Experts of a small language model: 16 experts in each of 8 layers.
Below are experts of layer 4 (counted from 0) of a mixture-of-experts language model. Rows are named router (the router's row for the expert), up (a neuron's input weights, with its number) and show model dimensions 128-255. Each number is 200 + 30 x the weight over its row's rms, rounded and kept within 0 to 999.
After each expert's rows: "gets" lists some tokens that make up at least twice as much of what it gets as of all text. This comes from a sample of Wikipedia text that the model never trained on. Tokens count by the router's weight.

# expert 2
router,194,210,278,191,213,178,197,153,215,217,173,210,237,185,173,124,205,170,213,188,238,236,150,210,187,257,221,163,155,170,179,174,188,237,169,185,212,168,175,162,181,191,195,198,253,189,204,208,261,206,209,214,222,196,171,185,220,178,185,187,179,225,152,170,175,164,178,181,225,235,154,238,241,236,197,188,163,217,219,150,208,203,236,153,161,192,201,146,207,169,181,208,198,167,196,186,227,165,206,201,201,157,206,195,223,162,203,144,178,171,183,260,235,166,184,156,215,167,188,203,184,228,238,167,213,205,212,148
up6,222,240,210,197,270,215,254,222,272,172,205,174,242,220,219,194,163,168,153,205,212,215,204,192,221,196,218,166,242,216,221,217,217,220,212,147,203,118,198,243,180,252,190,201,186,179,175,196,201,179,160,208,170,204,206,163,183,136,207,165,181,221,174,199,247,120,173,216,173,235,204,227,208,184,155,179,155,183,183,183,208,219,243,175,193,156,227,207,174,249,151,210,178,184,156,213,152,178,226,216,191,168,264,219,230,203,85,200,221,225,191,167,260,220,189,200,221,210,194,177,227,212,216,196,227,189,209,214
up7,164,217,175,234,221,146,204,173,227,223,211,161,158,191,201,184,196,230,205,208,205,207,190,226,222,210,206,211,186,159,191,175,177,183,176,211,157,175,231,180,220,220,235,169,225,150,194,196,216,201,220,201,178,260,165,208,168,197,167,208,194,260,204,79,246,210,147,174,200,217,232,208,168,176,197,149,204,220,169,205,171,146,186,191,219,176,204,228,245,190,184,184,245,168,200,229,234,183,164,179,156,202,182,178,173,236,179,149,237,235,195,234,270,235,265,212,181,171,190,230,217,219,256,195,205,220,167,168
up8,210,198,224,205,239,240,229,186,194,109,246,242,207,216,232,227,221,215,187,239,167,209,158,215,214,163,225,265,239,210,237,193,119,175,217,178,188,223,187,181,203,263,207,184,241,218,205,179,199,203,256,242,244,196,253,237,239,159,219,224,172,222,182,241,170,181,230,240,193,226,200,241,179,213,229,133,192,181,172,223,223,217,200,146,202,232,198,225,226,203,183,191,209,211,223,195,182,222,181,118,168,176,209,165,166,205,188,181,186,199,217,148,178,161,211,218,157,169,176,252,256,188,208,193,195,162,201,210
gets: "=", " |", "|", ":", "\n\n", "\n"

# expert 12
router,141,193,187,166,262,182,211,188,258,223,257,220,187,188,234,200,247,147,217,201,223,247,181,263,181,205,210,176,192,196,192,214,204,216,193,225,184,207,165,175,148,202,200,258,223,182,208,210,168,216,182,235,208,196,195,212,179,201,165,228,186,172,181,167,227,196,196,211,199,263,223,213,169,222,172,194,150,225,156,164,191,228,213,143,234,168,239,161,221,173,214,232,195,216,228,170,229,197,175,191,232,181,185,246,205,183,269,203,187,219,178,235,195,213,183,151,129,179,198,203,168,190,225,221,132,190,201,203
up6,278,250,216,176,190,234,189,213,225,273,103,226,240,198,143,232,199,164,163,179,236,188,185,240,177,188,190,197,234,206,216,185,188,164,177,186,139,159,181,232,187,195,178,169,195,214,210,234,222,158,219,166,193,172,183,260,227,237,247,208,195,140,197,210,236,212,193,194,220,184,238,201,235,164,146,181,192,209,181,153,166,196,184,167,253,174,167,163,219,205,197,223,200,198,196,187,208,193,234,184,192,224,162,264,150,225,187,194,223,170,166,236,187,129,224,144,258,235,257,188,225,191,219,122,213,201,224,149
up7,249,201,188,187,181,188,150,208,232,204,175,189,203,162,213,191,206,168,231,236,195,168,179,194,180,182,146,200,196,180,196,204,218,204,149,169,158,259,204,161,182,170,206,218,200,228,246,205,211,150,157,230,201,159,270,194,199,189,163,227,182,228,204,178,203,161,222,198,187,168,210,188,203,169,172,183,225,185,239,266,169,237,201,193,210,229,170,264,219,175,190,156,204,173,194,235,212,239,162,196,222,210,144,162,185,216,188,242,206,133,109,201,251,235,159,185,215,211,160,197,172,195,170,277,187,165,182,252
up8,184,231,230,189,214,229,205,224,226,210,239,227,136,159,225,223,203,186,135,202,206,214,233,157,229,200,190,153,212,177,216,228,166,225,232,164,209,177,206,216,200,170,225,280,223,183,154,169,212,218,184,230,226,197,213,221,194,264,235,198,184,195,266,164,136,213,171,188,220,169,212,196,188,227,236,189,202,148,189,217,179,235,201,190,159,225,205,147,258,176,143,175,249,177,234,248,187,202,187,206,141,161,230,213,168,226,183,179,145,208,211,161,172,227,230,201,251,196,201,161,215,192,164,229,200,200,168,197
gets: " the", " The", " a", "The", " first", " an"

# expert 7
router,252,176,233,142,227,167,201,223,168,260,222,190,237,209,152,200,222,164,216,189,205,233,140,212,213,161,198,189,210,186,254,222,208,214,209,185,259,140,191,192,245,218,187,232,217,185,225,241,230,220,223,236,242,169,173,218,175,240,224,221,185,185,181,126,161,244,173,128,183,244,184,206,217,173,226,201,183,189,220,200,154,204,232,169,193,179,205,174,227,231,235,185,186,203,206,198,255,248,170,179,217,203,183,200,199,177,227,185,197,191,190,190,235,143,210,178,187,207,221,231,152,230,226,153,210,161,230,160
up4,178,156,228,195,225,229,170,232,184,216,185,249,228,190,206,148,141,227,194,208,230,177,256,151,199,138,177,203,184,154,178,199,166,233,158,232,234,194,220,179,224,220,153,200,206,245,216,218,195,192,214,232,151,201,222,223,190,167,187,206,192,182,136,127,260,227,197,201,212,219,215,207,222,240,197,159,144,264,198,210,213,186,205,193,193,178,165,184,229,221,177,199,179,209,170,220,214,212,176,208,194,181,198,225,180,182,221,252,181,226,211,194,280,173,203,177,230,195,192,190,175,261,194,179,229,232,174,195
up5,210,214,160,170,185,259,219,224,208,210,166,204,203,199,195,172,182,203,184,211,167,201,197,223,206,196,173,165,205,196,177,176,266,199,176,250,174,228,242,187,203,244,204,217,165,218,159,162,222,184,183,192,197,208,171,169,227,175,225,181,154,209,169,186,172,200,184,197,184,210,225,129,206,146,196,217,175,190,214,208,204,219,225,226,255,202,229,175,174,267,152,184,195,242,197,198,214,188,145,214,284,197,165,162,249,207,201,202,216,134,211,230,215,219,165,243,210,217,212,224,163,213,172,142,230,198,161,258
up6,226,235,232,155,214,229,217,231,147,259,212,218,193,209,184,167,222,240,162,178,180,219,196,278,180,259,225,153,169,158,211,260,186,253,186,203,226,156,259,208,205,137,246,245,242,202,171,197,222,155,125,244,230,196,174,156,249,175,118,179,174,151,169,238,152,225,228,191,250,188,162,220,213,194,146,193,196,229,201,226,189,191,155,196,160,157,188,227,169,199,189,210,184,172,225,215,207,190,254,195,187,215,212,231,188,203,188,169,246,184,198,177,238,154,234,245,278,224,154,210,112,205,250,159,186,193,190,204
gets: " the", " in", " (", "–", " of", " New"

# expert 15
router,187,151,230,173,197,137,182,161,208,164,234,202,220,164,228,216,174,177,214,213,224,205,198,219,188,171,232,190,188,181,175,196,252,198,207,212,194,187,165,198,164,231,204,201,192,175,190,185,185,190,172,205,205,147,200,241,191,206,192,173,156,211,171,122,172,202,132,156,216,188,178,192,175,228,180,240,191,251,185,217,209,223,248,214,251,164,209,190,230,148,180,243,166,208,226,193,198,234,239,184,234,189,152,214,176,194,213,188,227,169,157,177,160,219,294,218,155,167,161,269,185,211,188,182,196,182,250,196
up6,189,230,212,184,188,186,231,150,233,131,211,180,159,146,224,255,216,149,231,188,217,171,187,184,203,153,179,183,190,233,241,172,196,166,189,245,220,167,265,174,236,183,216,190,181,180,233,182,212,174,183,213,204,185,156,169,256,207,210,192,200,145,234,147,151,136,204,183,241,226,191,234,266,247,203,210,250,229,127,175,208,198,198,239,247,179,171,183,204,157,187,224,222,136,242,196,227,206,190,201,166,176,223,166,188,211,192,202,163,225,224,206,169,188,183,224,151,169,198,196,244,210,218,207,195,208,162,204
up7,229,172,197,190,216,196,227,149,216,143,234,171,186,196,205,197,213,207,188,198,159,193,171,219,218,210,191,173,179,166,171,207,183,221,198,183,233,192,201,203,228,196,238,234,158,233,244,149,231,160,202,231,184,220,263,203,232,143,229,186,196,198,125,282,169,195,210,173,224,153,258,210,223,190,206,209,190,142,193,172,248,178,167,220,193,161,183,197,201,226,214,192,210,196,189,205,182,173,219,154,200,178,226,215,219,198,130,149,188,277,149,243,216,193,217,180,253,194,247,238,209,202,186,152,165,158,183,227
up8,199,170,144,185,204,185,178,151,215,221,236,194,156,180,211,203,248,192,270,220,231,225,228,179,194,227,163,200,175,152,195,211,221,191,216,219,209,192,220,208,202,167,219,205,200,222,179,247,215,181,212,183,155,189,153,166,166,187,161,230,159,273,187,200,117,165,228,174,248,187,184,259,199,133,169,217,180,180,232,219,199,202,198,159,135,207,220,169,182,250,206,238,147,203,257,252,124,116,153,224,219,158,190,161,226,176,220,153,152,211,181,224,152,164,162,223,198,207,144,246,157,212,205,171,204,188,207,163
gets: "-", "\n", " one", " two", " other", " all"

# expert 1
router,260,169,210,108,219,180,187,204,197,205,192,172,224,173,237,141,225,154,202,164,203,214,131,221,142,213,244,184,239,232,233,215,226,183,196,160,220,180,196,160,200,202,182,214,171,193,261,179,219,203,213,231,177,202,183,205,230,186,147,217,258,195,172,167,174,216,142,248,162,246,192,230,172,234,174,209,177,221,161,218,195,213,223,179,238,224,205,188,198,198,190,212,166,220,209,209,217,200,170,205,230,181,205,233,199,248,246,225,215,281,203,155,203,168,178,204,244,234,197,156,183,188,199,175,247,195,277,166
up4,165,231,190,192,216,229,204,215,170,206,161,214,245,194,175,230,184,203,132,202,229,204,254,174,201,211,201,157,212,104,177,162,249,166,224,212,219,186,184,211,163,248,234,223,209,169,129,211,226,241,206,177,136,201,198,233,226,185,210,234,204,134,180,187,167,165,238,233,230,210,168,197,184,225,202,198,205,224,184,235,252,199,205,183,240,203,241,184,209,233,215,204,280,112,204,244,182,265,200,207,244,230,187,210,202,217,126,170,204,228,190,199,177,221,216,202,175,258,210,226,171,226,178,230,225,193,187,232
up5,201,193,254,176,215,143,128,152,248,166,163,266,212,262,216,211,209,136,172,206,171,163,158,251,201,182,189,144,187,200,227,216,155,195,213,238,174,179,237,101,248,223,186,209,229,160,190,214,241,184,168,241,192,221,183,237,242,201,154,188,221,156,160,194,162,231,210,216,136,182,218,201,193,172,140,236,209,185,175,195,196,194,242,227,126,198,255,185,239,208,158,240,208,219,237,227,241,251,208,186,263,195,198,197,196,183,247,202,176,219,211,167,232,150,214,168,211,195,207,255,217,211,223,239,219,210,171,173
up6,229,206,221,231,197,158,220,135,211,270,197,217,204,161,208,165,162,217,205,217,180,207,220,241,203,238,183,204,234,172,142,197,199,188,245,212,195,226,183,192,185,226,206,158,147,202,224,248,237,186,212,169,243,202,189,205,237,235,204,216,178,194,228,227,189,201,175,208,221,233,247,195,156,173,167,224,174,219,243,188,221,215,215,154,185,213,201,243,218,201,177,160,170,209,232,190,210,213,206,176,279,165,180,140,194,249,216,206,242,196,204,222,139,212,177,178,171,191,177,195,264,172,227,279,212,123,200,222
gets: " and", ",", " |", " (", ";", " –"

# expert 13
router,198,203,191,198,246,105,204,198,204,177,235,198,183,178,227,166,215,193,195,137,190,230,175,200,165,196,207,180,207,193,273,220,177,201,148,232,225,236,170,186,143,197,190,203,189,167,217,179,212,201,162,212,195,167,159,224,216,211,181,190,164,215,199,200,191,202,226,232,190,217,226,188,140,193,233,209,184,169,211,194,146,203,172,216,225,212,196,209,180,146,203,204,171,137,220,202,204,204,159,154,226,173,147,213,195,205,175,178,188,225,157,170,209,176,237,129,176,226,208,247,180,240,197,193,217,181,200,217
up4,206,244,189,233,224,245,218,212,201,182,235,237,211,240,247,190,193,199,167,225,172,196,193,218,188,193,242,203,215,206,211,242,259,188,186,223,166,158,160,231,181,178,145,192,157,189,202,192,182,225,212,177,181,168,232,219,186,194,169,162,236,184,223,201,211,215,191,211,195,169,138,179,197,230,215,185,256,218,240,202,175,274,187,211,227,233,148,209,218,212,219,139,212,256,178,210,198,237,239,234,207,197,208,179,141,190,196,237,193,150,227,250,181,266,229,203,197,155,228,165,244,202,168,185,201,216,235,200
up5,174,158,175,184,207,162,246,175,186,187,190,245,177,174,195,165,238,262,209,171,161,161,242,252,175,145,209,234,235,154,176,163,217,209,222,176,153,150,146,199,201,205,185,172,178,204,231,210,140,199,173,203,183,151,186,217,228,190,153,217,213,243,256,171,183,207,223,253,199,236,188,168,232,201,195,139,221,163,235,206,191,229,197,234,254,175,151,238,169,181,215,210,219,167,207,217,221,218,222,169,231,201,241,206,140,202,186,207,224,220,186,218,192,143,218,160,243,166,245,263,186,210,175,211,155,195,246,188
up6,252,213,218,225,189,215,229,216,217,150,209,195,230,208,205,165,214,190,205,198,230,214,209,201,185,189,166,199,185,212,183,179,229,180,189,194,191,205,181,175,195,213,222,225,257,180,177,184,205,260,240,227,156,199,231,187,212,204,196,203,182,270,169,179,130,188,203,217,194,219,202,161,239,220,214,190,190,206,222,157,199,215,219,184,235,165,206,197,205,179,189,159,219,216,181,244,190,202,226,149,173,170,166,208,234,222,153,220,189,173,264,256,252,237,221,246,211,170,221,196,157,210,201,186,191,224,226,231
gets: "ed", " that", "ing", "d", " it", "s"